python train.py --n_experts=128 --init_std_router=0.0277 --beta1=0.9
Below are experts of layer 5 (counted from 0) of a mixture-of-experts language model. Rows are named router (the router's row for the expert), gate (a neuron's input weights, with its number), up (a neuron's input weights, with its number) and show model dimensions 0-127. Each number is 128 + 32 x the weight over its row's rms, rounded and kept within 0 to 255.
Before each expert's rows: a language model's description of what the expert responds to. This comes from a sample of Wikipedia text that the model never trained on.

# expert 29
Table dashes and scores. Dashes, semicolons and score fragments inside sports and results tables, such as —, 5–7, 4–1, Nominated, Match drawn.
router [155 117 147 173 129 153 141 118 147 126 135 145 149 145 134  93 113 125  99 101  94 133  86 114 170 133 183 163 131 154 164 174 163 126  89 105 142 117 127 110 157 157 137 155 129 103  81 156 163  84  82 134 109 126  87 118 129 142 173  97 188 144 173 135 147 116 137  89  53 155 100  93 108 111 108 134 170 161 175 128 110  95 163 144 101  75 169 113  94  79 172 119  62 210 189 125 133 156 127 180 145 149  49 118  78  97 125 130 161  86 173  93 170 149 101 128 145 139 174 140 102 130  78 105 113 126 100 210]
gate1 [126 134 137 124  95 153 128 148 155 151 121 153 122 117 121  95 168 104  80 134 137 128  96  73  89 117 129  89  83 133 152 159 144 143  78 190 113 158  86 100 193 142  60 159 143  88 116 185  51  78 114 164 119 131 124 134 152 164 140 101  81 143 192 129 140 128 153  86 106 204 119 177 120 178 184  28 162 125 141 134 112 103 152 127 127 123 134 113 133 133 147 157 129 131 108  98 110 109 102 107  63 168 157 117 136 168 129 130 162  55 102 154 165 134  96 194 151 165  96 106 154 111 144 107 163 116  96 144]
up1 [124  65 174  99 106 110  83 136  63 172 144  79 155 127  93 131  83 163 179 126 147 100 177 188 194  83  82 136 165 135 108 118  86  73 153 114 122  99 163 150  43  98 150 110  81 167 151  62 142 177 157  70  95  95 109 133 182 126 128 132 154 175 115  96  99 145 147 162 152  84 143 139 142 110 123 185 136  97  80 108 126 149  86 138 131 139 129  97 132 126 128  61 136 150 121 151 138 142 113 114 142  90 129 160 141  93 155 124  87 167 185 108 128 149 151 126 170 123 137 171 116 181 133 167 151 150 117 116]

# expert 28
Word-initial consonant pieces. Opening consonant or consonant-cluster pieces of words, often in titles, quotes or compounds, e.g. L-omond, B-omber, sp-inal, Switch-B-ot.
router [167 114 128 130 159  90 134 113  92 169 115 149 118 114 102 158 120 197 211  61 133 115  81 128 102  55 164  67 132 110 109  95 127 141 184 144 159 128 110 107 129 129 139 121 139 146 105 129 162  88 137 158 135 147 128 125 166  80 127 181 179 183  74  98  63 139  89 143 139 101 101 119 155 124 134 209 182 108 110 117 118 128 142 145 162 139  82 102 115 113 147 106 128 106 127  75  92 129 138 189 106 145 156 115 189 176 143 100 111 122 114 108 129 175 160 176  87 100 117 157 104 129 190  80 159 118 174  93]
gate0 [118 124 187  82 191 110 113 160 171 154 109 172  66 170 123 173 148 121 169 120 132 123 196 135 140 123  86  93 194 138 135 127 169 102 122 158  81 154 188 147 135 121  85 155 151 140  81  70 122 164 171 112 128 129 124  97 181 101  56 117 143 143 165 106 154 138 111 120  74 114  98  91 137 116 150  98 166 158 134  80  96 138 117 128  85 126 133 189 130 101  94 136 108 101 150  93 128 113 115  45 117 171 110 102 159 134 171 123 112  91 125 137 117 177 151 154 126 108  88 132 201  43 135 123 126 114 138 111]
up0 [ 94 186 135 141  81 146 169 134  70 131 156 124 136 133 132  65  98 164 167 142 110 116  41 139 137 147 126 120 126 134 146 132 190 132  67  63  93  78 125 139  89 180 100 112 127 156 149 155 167  98 161 126  92 156 163 152 115 106 137  95  91 141 125 119 135 138 121 127 123 109  98 132  98 146 128 157  92 182 109 107 167 103 117 140 122  80 160 103 138 135 177 138 193  96 108 172 190 125  71 112 122 115 167 189 150 166  62 171  96 154 169 139  88 132  99  82 160 130 136 161  92 102 189 177 100 103 100 107]

# expert 9
Digits and score numbers. Numeric pieces in tables and results, such as decimal fragments, years, tennis set scores and line breaks, plus occasional in and over.
router [115  94 148 148  76 144 184 111 106  94  76 149 191 151 141 124 145 107 140 133  99 164 127 103 162 127 147 188  94 140 132 110 155 156 185 105  71  99 153 119 144 181 141  85 131 135 124 178 194  56 110  83 170 143 109 109 150 117 111 139 118 120 114 126 134 145 149 144 145 144 157 104  94 139 174 152 112 137 141 105 147 117 196 104 141 113 113  98 188 132 109 131  53 141 176  92  86 153 140 153 142 166 157 134 110 161 119  54 107 102 198  90  89 176  60 122  87  78 150  72  99 118  92 163 147 120 136 132]
gate0 [125 159 118 127 173  88 165 103 141  88 160 145  58 159 112 112  91 119 154 130 130 146 116 136 117 146 162 161 101 109 157 109 104 131 126  83 166 135 158  96 142  79 126 161 132 135 195 139 136 131 158 127 214 121  79 117 147  86 154 103 132 136 165  86 107  23 141 111 164  98 109 117 175 171 142 141 134  97 116 199  86 160  53 106 143 143 210  70  86  99 177 114 103 147 128 170  81 114 144 147 123 119  67 149 132 166 148 114 112 121 159  81 178 155 120 116 127 101 133 133  87  91  98 156 144 151 140 118]
up0 [ 89 123  87 136 184 121 143 151 104 132 136 125 217 114 173 152 161 215 117  93 146 169 104 167 223  88 161 110  94  82 135 109 123 125 162 144  50 145 111 152 139 106  66 154 129 131  91 107 114 159 142 120 120 147 112 109 130 105 106 145 146  84 113 169 153 142 123 130 189 149 125 120 116  93 105 141 126 166 118  69 137  69 122 138 105 173 101 159 117 112  82 174  99  79 184 165 107  87 133  72 180 119 115 100 101 206 120 121  93 134  96 121 109 137 136 140 153 105 158 151 135 157  90 121 131  85 117 153]

# expert 40
Prepositions after quantifiers. Prepositions such as of, to, in, until, during, often "of" after all, many, most, several, and sentence-opening In, During, After.
router [119 127 177 157  66 121 161 131 123 113  79 116 110 136 141 110 119  55 114  82 159 210 137 161 142 147 173 102  83 162 100 127 131 147  67 171 148 152 127 173  86 153 144 152 122  97 192 140  95 161 196 132 179 176 150 102 106 130 102  65 148  60 107 105 111  99 109  98 149 100 133 108 115 111 105 159 105 129 108 106 170  64 133 137 125 124  72  89  93 172 134 142 190 115 110 144 131 151 156 106 123 132 126 133 180 160 159 182 138 126 177 132 113 120  90 179  64 125 134  75 156 122 117  96 151  97 148 100]
gate1 [ 97 133 113 123 164 124 164  86 161 149 110 140 108 170 150 107 208 112 111 197 164 105  90  95 139 144 151  97 172 171 145 180 103  52 124 142 150  90 139 109 146 125  50  65 103  99  73 123 158 218 101 131 121 103 116 125 132 108 147  91  95 150  66  66 151 181 177 116 174 118 107 108 129 183 123 106 191 128 126 137 141 132 105 141 121  97 143 127 164 140  72 168 156 135 139 117 113  91 158 137 152  84 164 102  95 141 135  76 132 123 149 138 160 102 129 148 119  83 131 114 113 139 167 159 144  76 157 105]
up1 [130 111 145  92 120 104 121 163  82  89 107 123 139  49 109 130  39 144 149  65 106 158 152 160 128 136 110 159 111  97 137  82 150 194 137 121 108 152 112 105 131 152 178 170 162 152 167 155 122  79 141 102 141 138 148 106 138 161 148 160 141 132 162 176  85  86  80 133  92 142 154 160 154  76 169 187  64 157 152  97 110 132 143 116 121 156 153 129 101 122 164  96 116  85 157 136 118 139  97 114  83 185  84 177 141 113 157 174 133 129 107  93  96 162 170 107 140 164 116 159 130  94  60 105  71 187 110 162]

# expert 21
Word-initial pieces, slashes. Opening letters or prefixes of a lowercase or name word after the, a, and, such as d(inner), anti-, non-, plus slashes joining paired terms.
router [ 71  79 165  95 157 101 128 125  90 102 127 134 219 106 100 126  75 172 193  84 104 111  91 125 135  70 152 147  99 130 108 137  98 112 194 109 116 105  76 105 104  79 122  82 167 112 117 129 136 119 123  88 180 112 193 161 179  76 183 133 115 187 118  79 110 148 114 114  77 130 117  99 143  83 122 171 114 121 138 107 156 123 111 123 147  59 130 109 171  96 143 146 121  97 114 144 149 127 152 134 134 131 118 152 119 100 137  75 142 157 121 132 129 203 178 192  95 112  99 118 150 157 160  86 152  85 155 137]
gate2 [117 177 138 106 105 116 161 111 143  75 126 165 121 114 118 134 138  96 200 132 134  91 107 144  90 144  96 102 118  73 117 143 132 120 111 127 179  71 136 174 155  68 134  68 125 110  91  89  83 178 131 140 177 153  74 114 148 116  20 129 150 126 129 153 144  63 170 114 146 137 155 163 100  92  87 144 141 136 132 110  96 161 137 191 182 178 118 137 146 134 146 178  86  81 139 115 109 109 192 137 134 149 148 147  75 134 161  88 159 148 126 123 195 133 118 167  57 121 164 166 153 111 155 120 126 121 111 103]
up2 [176 171 114 139 137 157 161  70 129 176 128  93 109 152 136 144 144 167 118 127 141 100 117  74  95  81 112 147 152 150 154 136  57 134 149 164 143 168 125  82 122 132  79 154 119 169 186 149 160  53 132 108 124 112 159 161 204 135 191 176 130  96 174 141 170 101  97 165 165 128  75 163 152 143  99 171 108  92 134  98  68  63  59 125  88 114 101 123 127 175 118 110 117 149 116  85 160 113  98 139 123 100 113 142 148 108 109 163 132 117 156 122  79 132 114 105 134 107 165 135 119 189  78 118  63 160 118 138]

# expert 49
Abstract action nouns. Process and event nouns or their suffixes after the, his, or a, such as development, construction, promotion, privatization, discovery.
router [ 56 161 136  53 204 166 123 167 108 105 117  92  83 135 110  98  69 136  57 133 113  78 157 141 157  88  83 105 142 154 162 152 106 133 121 185 111 137  94 150  65  97 119 154 134 108 200 118 177 102 134 140  87 133 129 113 100  99  77 139 122 149 131 115 168 111 146 139 123 187  71 141 190 181 156 117 122 132 100 163 116 175 106 149 139 149 131 168  84 119 126 131 121  97 140  99 175 149 104 130 113  83 124 147 175 126 107 146 161 119 126  84 113 105 171  89  91 164 147 200 166 118 172 131 134 160 129 143]
gate1 [110 127  89 141 131 153  97 151  67  81 130 171 168 134 142 105  97  98 134 190 157 121  96 205  88 131 146 121  64 144 102  83 142 124 120 110 159 162 109  68 132 126 123 158 168  84 113 137  55 111 122 203 112 181 138 179 125 100 107  71  90  72 125 154 139  80 161 114 103 125 142 144  97 151 199 176 147 160 153 151 136 143 138 129 192 122 101 133 102 122  96 123 131  83 142 140 111 150 153  90 141 120 134 137  77 130 138 172 159 153 154 119 199 156 144 121  97  93 112 136 142  73 131 114 175  52 133 138]
up1 [161 136 151 156  76  98 149  84 145 118 103 123  91  93 130 149 124 122 148  63 163 134 142 146  89 138 124 140 152 143 142 184 115 153 148 107  97 119  75 135 133 170 123 156 107 184 108 196 183 181 132 100 164  80 111  52 190 108 152 196 166 179 112 132 116 158 125 120 163 121 167 171 112 103 143 145 130  83 121  42 106 172  87 109 123 131 144  88 162 113 135 157  99 129 140  76  99  88 139 174 121 131 163 152 129 117 130 127 109 105 118 149 138  58 103  77 119 170  86 114  95 137 127 173  69 181 118  99]

# expert 34
Dates, coordinates, birth data. Coordinate marks like ″N, month names in dates, "(born", "(age", infobox fields like Place and UTC, and non-Latin script bytes.
router [150  82 142 139 138 119 191 135 182 172 124 144 124 162  88 133  70 162 163 134 105 103 146 129 134 142 122  88 109 148 103 137 144 110 166 133 121 133 104 151 113 150 142 146  53 107  71 153 161 117 121 143 107 115 126  78  27  72  90 172 203 116 133 104 147 147  89 184 119 126 127  80 125  81 130 100 109 154 124 160 167 144 124 188 107 140 183  82 120 152 171  99  81 155 147 133 163 114 111 147 180 112 122  90 136 106 156 148 132 157 151 103 153 152 123 103  72  81 181 120  61 171 134 182 118  89 101  98]
gate0 [138  97 105 135 143 179  93 143 114  81 124 127 146 102 208 180 116  88  92 132 158 166 126  61 135  95 133 141 161  76 138  50 135 202 171 136 132  55 132 139  99 147 155 124 125 153  99 159 134 148 161 109  89 137 112 168 118  88 127 121 120 115  85  91 161 149 160 104 103 116 120 177  33 191 138 131 115 160  80 117 127 104 122 151 111 160  98 124 156 151 158 141 161 115 138 127  85 100 122 187 121 146 169 121 169 121  83  76 101 120 166 156 130  55  90 174 108 116 126 158 139 113 159 138 171 108 119 168]
up0 [177  50  97 155 168 144 118 187 166 123 105  97 142  79 168  93 102 106 106 107 171 178 115  82 153  66 109 150  98 136  97  84 148 149 149 148 120  78 165 125 107 155 104  93 108 100 132 149 167 136 163  93  62 132 116 157 142  96 196 115 116 111  96  60 156 178 152 142 160 125 152 109  65 144 125 150 129 189 121 163 119  50  66 147 119 159 119 122 110 129  89 144 170 155 153 139  98 146 147 173 118 143 173 112 185  97 122 132  90 134 174 161 149 139 103 135 135 116  99  67 113 145 128 140 122 112 140 177]

# expert 16
Institution name heads. Head nouns and word ends in names of organizations and bodies, such as Association, Council, Ministry of Foreign, Conservation of Nature.
router [124 109  64  71 160 144  66 157 126 101 104  76  61 154 119 140 138 112 133 125  68  92 166 129 117  93 128 135  76 136 192  97 133 130 125 136 140 147  81 184  83 139 113 149  63 104 134  78  99 116  91 190 118 172 127 164  89 129  67 174 112 121 129 122 127 127 164 119 142 164  87 157 145 160 111 105 181 151 123 100 163 139 170 143 104 162 161  80 102 126 147 139 119 200 118 168 121 204 132 128 142  79 112  89 131  97  80 133 143 174  68 179 133 148 140 183 114 117 145 153 107 107 128 144 108 120 171 120]
gate1 [100 106  93 112 127 140  85 161 105 127 144 147 141 137 141 163 144 102 135 131 134 117 147 127 129 173 161 143  76 140 120  98 113 171 107  76 150 112 127 149 170 116 100  92 125 194  54 150  70 116 116 175 124 180 213 109  83 129 156 105 130  95 100 125 112 152 160 109 144 112 121 109 104 124  72 126 112 122 121 121 154 169 141 143 115 221 153 103 147 121 137 124 196  86 107 138  46 122  72 141 149  99 175  84 131 136 207  85 119 123 111 132 128 160 136 137 118 198  68 109 123 115 153 105  85 187 139 181]
up1 [143 129 107 105 124 144 146 109  91 125 143 134 105 100  84 131 159 117 126 115 138 139 161 171 124 152 100  74  79 145  92 134 150 116 108  93 130 103 111 157 148 193 164  80  49 163 185 128 154 102 145 175 120  95  67  86 127  77 144 154  50  77 151 151 133 131  81  66 103 169 101 154 123 140 117 133 172 122 108 101 136 148 173 145 120  96 122 140  97 179 203 139 139 126 144 144 174 160 140 170 102 138 162 131 129 159 123 117 180 132  80 104 129 126 144 103 110 178 122 154 118 123  39  86 124 158 149 218]

# expert 25
Clause punctuation, numbers. Punctuation that breaks or ends a clause, such as dashes, colons, commas, closing quotes, plus small numbers in stats and dates.
router [115 174 141 122  50 177 142 148 117  39 105 170 164 156  87 141 105 131 136  78  42 119 171 124 124 136 146 182 126 129  74 137 112 165  92 115 131 128 144 127 164 118 177  90 166 110 121 165 133 148 127 180  97 134 173 141 154 141 150 144 100 174 149  93 100 156 161 147  61 140 160 106  91 124 115 114  83 112 200 121 141 143 183  97 131  69 124 138 127 120 155  94 101 133 117  60  78 123 158 162 141 138 113  94 137 108 121 135 144 142  99 135 136 169 128  82  71 178 142  88 126  54 144 115 127  98  98 159]
gate2 [132 158 124 107 152  84 100 145 149  99 125 140 152 195 151 116 125  96 145 112  99 124 223  86 103 120 136 172 133 161 165 132 117 113 104 153 142 120 159  64 136  89 111 143 181  94 115  99  97 119 170 161 131 150 159 127 149 131 111 108 129 177  31 102  60 149 148 155  87 195 155 163 126 130 151  91 123 128 140 182 171 135 169 103 136 121 130 125  89  91 121 200 132 108  90 132 157  68  61 117 108 125 120 166 146 109 147 121  82  77 102  98  94  92 149 155 143 164 174 133 124 120 127 160 140 126 142  45]
up2 [188 154 122  85 135 133  96  72 145  97  69 139 160 122 128 145 118 156 142 135 106 157 146  97 168  66 123 141 150 151 100 162 125 152 108 241 135  69 189  96 108 154 142 139  74 124 160 135 184 140  95 121 150 110 185  60 149 157  95  95 156 178 118 165 109 142 114 148  47 162 114 153 117  96 100 140  98 117 143 128 127 147  90 131 119 126 132 193 132 137  94 151 139 141 149  81 162 135  90 118 142 137 151 174  83 108 102  90 155 104 110  57 131 157 138 116 157 128 108 108 187 130  98  98 109 143  70 153]

# expert 63
Conjunctions and connectors. Linking words joining items or clauses, mostly and, to, or, with, &, through, and commas between names in sports lineups.
router [125  95 132 128  93 126 112 122  96  92 129 110 118 126 121 147 130 119 157 169 146 208  95 133 170 121 160 208 160 195 154 124 147 128 112 122 164 150 119 140 149 186 172 123 103  97 110  86 118 179 145 106 114 177 152 140 103 186 125 152 134  93  83 121  83  95 130  85  88 119  70 134 126 148 112 115 108  97 121 124 147 103 171  80 129 134  80 120 120 165 119 160 138 177 177 178 151 118  83  74 135  88  92 145 171 141 143 137 124 184 117  67  65 150 122 178 125 137 131  34 151  87  88  89 173 150 117  99]
gate2 [ 80 114  88  75  64 122  98 112 121 124 138 143  86 116 186 124  54 156 142  90 122 155  80 174 150 114 194 150 115 157 172 106 129 154 158 161 165 129 156 127 179 133  60 137 135 136 164 179 184 108 149 175 166 126 100 113  49 110 124 169 193 199 177 117 131  92 120 130 186  88 111 113 161 108 118 115 132 159 156  67 143 152  80 126 136 130 125 125 145 119 116 105 150  88 131 135 116 119 105  93 151  81  89 135 129 125  90 106 164 151  70 123 135 138 150 136 159 153 142 147  89 130 173 118 124 105 112  56]
up2 [183 178 120 108 185  81 157 112 140 165 110  78 154 129  66 134 115 137 113 143 110 124 159  64 130 135  86  91 121  51 102 114 125 124  87 113  91 121 110 106 121 154 205 144 148 139 151 160 121 119  81  98  68 126 144 107 164 105  90  98  58  80 112 140 176 128  95 107  93 137 133 180  76 135 133 133 137 110 100 130 183 123 164 144 105 172 169 108 175 146 145 149  98  89 122 141 113  96 135 154 114 137 147 128 126 121 156 138 165  97 198 160 139 115 135  77 162 139  92 175 167 167  96 150 119 212 142 177]

# expert 30
Occupations and fields. Profession, sport and field words in biography lists and descriptions, e.g. footballer, coach, actor, hockey, basketball, guitar, education.
router [117 212  69 110 141 164 125 176 146 125 139  97 120 163 109  89 151 103 101 136 129 112 169 164 136  93  57 149  92 106 161  94  87 112 129 156 103 154 147 107  81 167 106 153 101 149 138 173 121  80 132 106 101 127 170 129 101 116 111 138  84 167  80 122 176 180  80 109 108 160  86 180 166 158  92 148 103 118 171 119 127 164 105 108 145 156 151  88 156  93 170 112 149 153 114 122 174 129  60 101 102  45 105 140 194  96 114 144  95 187 144 176 129 118 180 120 134 132 166 151 114 104 125 137  81 175 150 131]
gate1 [114 134  22 150  67  89 129 141  84 114 122 126  96  92 132  41 168 165 129 194 131 119 109 153  77 166 145 116  71 128 164 150 112 123 128 158 159 126 109 124 147 135 119 111 144  84 156  97 134  85 129 152 212 139 168 202 141  96 143  72 122 137  90 121 136  85  94 114 120  58 150 138  93 145 114 158  88 172 155 132 114 173 163 110 142 111 145 100 134 133 127 145 127  85 112 179 148 145 144 143 125 138 154  76 178 133 137  84 164 129 170 179  82 104 134 125 105 133 136 177 136 103 158 168 170 119 133  90]
up1 [ 88 132 147 126  96 132 113 130  76 143 164 141 107 109 108 117  86 162 102 147 102 128 124 138 168 131 118 151 128 185 140 155 148 149 136 140 125 137 186 138 145 106 206 135 127 116 140 117 150 111 159 125 136  97 100 208 108 112 100  96 128 157 140 108 119 132  76  85 115 127 101 136  98 128 102  34 177 123 140  99 112 144 165 189 179  73  79 101 134 166  99  62 113  83 110 108 153  91 166  87 151 156 125 156 192 105 156  58 181 177 126 114 131 162 159 114 202 101 100  69 119 165 163 155 121 135 129  75]

# expert 35
Initial letters in non-English words. First letter of words in French, Spanish, Italian and other non-English titles or names, such as t in tus, D in Démon, f in folie.
router [116  81 107 104 140  89 149  82  97 188 111 166 160 129  64 106 141 154  98  87 116 107 104  87 130  83 145 118 165 105 107 118 120 158 137 120 128 105 118 121 127 184 114 112 122 125  88 135 141 151 154 100 213  70 162 103 122  92 161 162 108 195 127 111 134 142  68 124 107  67 151 146 172 155 121 133 176 128 104 108 140  74 124 112 180 130 129  39 139  69 161 154  94 138 129 112 126  74 138 185 155 148 170 130 141 192  76  97 114 145 108 172 170  90 112 172 100 144 146 197 150 130 103 132 165 151 123 126]
gate0 [ 97 110 107 155 164  97  98 133 120  98 178 154 171 131 118 106 120 106 108 149 124 141 141  78 130 207 205 107  68  97  88 158 179 105 142 147 144  83 131 147 140 144 105 113 166  67 160 116  85 126  84 108 134 146 159  97  63 155 176  78 145 115 105 184 183 136 157 144 122 149 143  31 149 164 101 114  88 168 119 103 145 152 126  49  89  80 181 120 168 107 149 143 200 130 130 162 156 127 166 106 114 121 101 112 129 102 131 129 108 114 120 156 148 115 126 185 155 111 120 141 138 121  76 141  99 130 102 164]
up0 [164 130 124 163 138 136  93 131 132 165 165 156 120 170 139 143 138 143 172 143 135 132 146 164  97 124 123 140 159  80 185 128 126 138 160 160  97 143 106 123 118  88  69 178 123  81 116 117  78 116 156 196  76  93  84 104 102 155 125 150 100 116 131 200 197 108 148 156  81 104 120 183 104  94 107 100 208 105 156  94 141 144  89 129 102 136 122  97 121  98 103 138 144 143 112 129 176 123 151 106 117  74 161  31  83  78  95 147 118 131 188 114 207 140 145  99 159 102 112 125 158 152  80 118 141 113 133  87]

# expert 62
Participles and past verbs. -ing and -ed forms and past-tense verbs of acting or speaking, such as writing, saying, worked, wrote, won, often in plot summaries or reviews.
router [ 93 133 108 162 108 118  73 126 112  92 146  96 157 121 155  90 118  63 151 171 159  60 143 158  93 142  84 159 159  96 189 103 110  92 161 122 108 146  62 129 142  98 131 133 134 190 191 135 100 124 189 134 148 136 123 141 176 152 153 110 131 103  82 183 164  99 141 176 136 149 101 183 148 151 152 178 109 155 142 127 118 173 136  86 116  80  85 120 103 135 128  86  91  95 121 121 129 142 110 164 183  85 174 149 141 137 153 184 129  59 156 129 205 114 109  64 124 117 155 153 137 102 128 107 100  85 148 151]
gate0 [ 83 135 131 132 131 153 123 159 102 131 136 136  88 100  94 106  90 130  78 129  85  85 118 158  88 125  91  95 138 139 168 181 111 124 150 174 111 144 153 102 119  83 174 130 167 116 166  77 170 111 119 161 154 134 101 112  65 164 120  94  64 155 137 111 138 149 105 102 154 130  85 133 184 181  67 114  77 135 145  91 140 130 153 153  75  91 199 147 101 162 140 167 128 118 158  76  95 106  94 146 115 153  62 129 155 135 119 176 116 170 125 116  98 141 162 110 132 219 102 178 150 115 105 139 196 158 178 151]
up0 [ 89 139 152 117 130 191 152 150 124 116 136 165  89  66  49  85  54 147  90 119 142 139  81 133 153 123 122  92 135 127 146 162 161 135 176 175 180 178 119 136 117 119 158 182 137 107 165 104 195  95 164 169 105 155 119 151  95 132 126  65 101 132 145  79 133 118  73  96 131 101  94 106 155 167 154  65 122 167 133 125 144 140 129 140  83  91 133 130  69 137 155  91 138 141 138 146  78 109 119 125 115 106  30 104 132 140 153 127 126 140 140 137 129 142 193 147 152 173  72 131 180 129 117 149 181 149 136  85]

# expert 18
Main verbs after subjects. Main verbs and verb endings right after a subject or to, e.g. does, take, tells, died, placed; also closing $ in LaTeX math.
router [ 90 160 124 187 119 110  59 108 110 127 162 164 168 151 192 142 130 106 160 198 132  51 111 142  58 111 114 141 123  91 165  88  68 128 159 122  74 135  83 133 107 124 139  84 128 196 175 114 121  82 142 113 143 135 147 119 157 182 141 160 113 104 106 189 146 113 157 147 142  95 104 109 179 140 129 182 105 144 124  81  73 101 102 160 169 117 108 160 144 123 126 165  62  84 141  89 127 117 129 149 133 127 165 195 116  99 109 146 118  90 162  85 129 134  71 124 101 174 126 140 145 165  95 143 115  89 124 161]
gate1 [146 111 154 199  41 140  67 186 101  98 159 131  92 151 163 120 125 103 185 133 121 129  81 170  75 224 154 156 178 112  87  85 157 126  74 101 117 162 131 112 119 115 124 139 112 129  96 182 134 132 136  98 126 164  75  97 144 144 144 159 126  94 156 157  94  82 146 193 126  93 110 109 138 186 112  94 124 140  96  88 174 135 165 170 128  94  69 117 107  98 139 129 105 112 154  83 155 130  84 136 149 166 129 153 114 116 168 126 178 125 101  86 107 154 130  90 105 130 124 170 127 170 164 103 106 119 166 135]
up1 [138 145  80 123 143 120  84 136 106 142 103 112  96 152 154 127  67 110 101  92 175 111 110 134 104  88 167 116 161 100 146 141  92 131 113 107 110 151 127  87 214 127  79 119  81  87 138 174  93 156 142 222 146 105 139  66 179 171 160 125 132  53 124 203 142  94 172 151  54 121 153 126 188 151 147 142 134 126 136 121  87 123 107 139 153 140 144 153  50 207 138 113 158 106 113 145 126 173  96  92 111 113 153  99 111 122 114 133 126 147 136  99 167 148 143 116 202 121 145  95 112 142 126 158  96 152 114 127]

# expert 27
Word-start fragments. First or early pieces of ordinary words, often after a quote mark or article, such as exp, prom, "th(is), B(es)ides, conf.
router [125  90 146  98 154  35 141 128 113 153 142 179 121 156 163 118  79 156  96  94 160 132  92 122  86 100 144 113 138 174 157 111 147 134 172 126 152 201 126  99 107 119 122 157 135 140 129  98  84 130 187 129 162  90  97 129 111 127 213  82 159 162 100 134 127 173  71 152 164 125 188 129 112 147 123 157 155 124  79  74 142 134  95  74 156  92  93 189 162  65 129 119 122 102 108 161 121 123 152 125 113 120 141 106 156 128  77  95 152 124  97 126 139 120 177 146  73 120 159 198 164 118 135 113  81 134 200 132]
gate2 [152 127 201 161 152 105 127 153 112 106 127 164  86 144 133 107 109 157 119 151 130 117 162 152 123 174 115 121 171 171  71  60  95 120 142 157 107 184  95 150 140 125 182 124 106 171 183  84  89 136 160 139 162 123  80 149  62  76 133 139 181 147 137  76 109 132 112 101 120 121 112 104 162 141 109 145 109 161 199 120 152  92 111  96 120 105 112 169 154  86 199 169 127 158  99 117 116 122 168 119 120  71 117 136 152 113 101 131  76 108 155  96  65 163 192 128 124  79  88 156 130 149  78 120 148 100 160  65]
up2 [128 125 146  77 105 151 197 132 148 144 173 111  80 142 140 149 100 113 155 116 147 146 109  79 107  95 161 116 154 108 169 121 102 159  80 171 141 106  87  89 140 120 116 130 134  83 116  92  57 104 101 111 142  40  95 163 154 149 103 171  73 157 132  69  92 135  74 141 165 157 112  84 172  76 130 186 197 139 128 138 161 150 113 112 157 108 149 170 168 140 169  77 166  88 115  98 131  99 169  75 159 176 192 133 184 120 118 121 142 147 117 111 138 107 172  98 127  93 112 127 150 130 114 108 170 149 133 162]

# expert 37
Section headers, time prepositions. Section headings like ==See also== and Charts, infobox colons like In office:, and prepositions in, during, after introducing times or places.
router [124 135 163 135 108 143 197 176 160  98 145 127 108 112 120  75 133 191 146 105 114 159 129  97 201 116 123 108 148  65 103 147 136 140 139 148 169 146 154 124 148 162 121 105 124  74 162 166 172  87 107 151 130 173  97  64 152 117 164 138  95 158 116  92 111 116  93 132 203 124 108  91 123 120 147  96 154 165  89 111 165 155 171 118 126  67 106  85  98 163 167  95 159 140 102 173 129 110 107 121  95 119 114 181 119 137  66 212 119  92 192 113 122 123 112 142  55  64 102 126 175 128 127  88 141 114 128 125]
gate0 [165 110 131  88 122 211  93 115 113 146 123  79 172 142 161  75 111 114 108  89  62 135 120  91 156 138 123 141 174 132 128 130  69 175 122 212 193 109 133 133 116  92 102 151 148 144 148  67 115 116 157 121 175 157 128 135  96 123 147 158 118  94  67 102 123 166 172 164 146 159 133 110 109 113 105 131  78  77 164 131 166 141 160 133  74 124  89 136 152 124 103 158 116 157 127 116  94 162  60 108 164 151  70 161 132 118 122 126 152 158 152  99 157  93 114 143  90 141 187  98  69 182 142 117  79 171 169 119]
up0 [ 73 177 163 104 128  58 124 192 112 159 128 112 153 102 128 149 114 153 150 152 166 146 133 187 141 160 153 110 113 125 138 110 128 124 128 123  93 225  92 160 151 161 120 142 116 126 151 126  65  81  73 102 106 135 125 125 134 117 145 103 133 198 178 142  92  86  68 105 108  94  75  81 144 121 127 146 163 116 102 134 115 149 147 141 182  88 162 108 162 129 112  74 127  49 137 119 202 144 116 113 134  81 157 122 138 111 154 108 168  76 141 111 107 154 158 106 139 140  74 152 223 124  90 111 128 135 126 138]

# expert 50
Table line breaks, currency. Line breaks ending table header rows before |---| rows, plus currency and unit symbols and digits in figures such as $1.6, £, °, ′.
router [175  76 196 124  70 133 108  97 121  56  95 165 144 120 141 115  99 133 117 107 123 137  75  94 143 114 134 146 140 136 165 123 160 113 124  84  91 127 111 169 183 138 139  93 154 129 102 101 122 101 112 149 169 147 122 180 192  98  77 156 101 160 110 102  83 152 135 107 130 120 120  67 111 130 138 113 171 133  93 108 197 109 124 196  89 120 178 117 164 185 111  86 175 179 131 101 145 144 115 157  91 179  76 135 139 173 126  82 112 129 188 109  79 172 181  79 155 142 103  89 106 164 125 165 122 118 111 130]
gate6 [159 129 116 152 110 115 122 124  91 104 135 111  92 181  76 113  95 150 140 135 113  88 145 152  88  79 104 175 157  99 192 162 138 149 173 157  85 123  72 134 112 156 199 109 145 134 120 124  74  92 145 169 144 170 140 122  95 104 104  90 102 141 167 136 151 104  75 132  70 154 113 171 152  78 154  97 108 110 121 172 122 176 114  81  83 147 240 116 141 106 165  84  71 128 105 133 127 161 172 180 134 124  75 137 157  88 149 115 184 137 129  95 136 146 147  87 128 169 129  81 139 181 141 139 129 104 125 135]
up6 [106 104  85 131 160 118  99 121 108  96 130 162 128 171 128  91  79  79 117 136 112 105 177 189 144 106 150 154 143  85 162  51 137  87 145 101  84 132 168 154 130  72 100 141 165 173 166 154 167 131 147  91 110 203 140 159 128 137 144  82 115 116  92 137 161 173 148 196  78 157 131  83 152 123 113 115  43 176 126 114 135 123 140 120 147 120 136 157  93  56 125 113 125 113 129 120 153 141 180 116 132  69 123 179 199 150 117  74 130  94 139 124 148 121 173 128 134 114 109 125 113 108 167 167 156 112 155  54]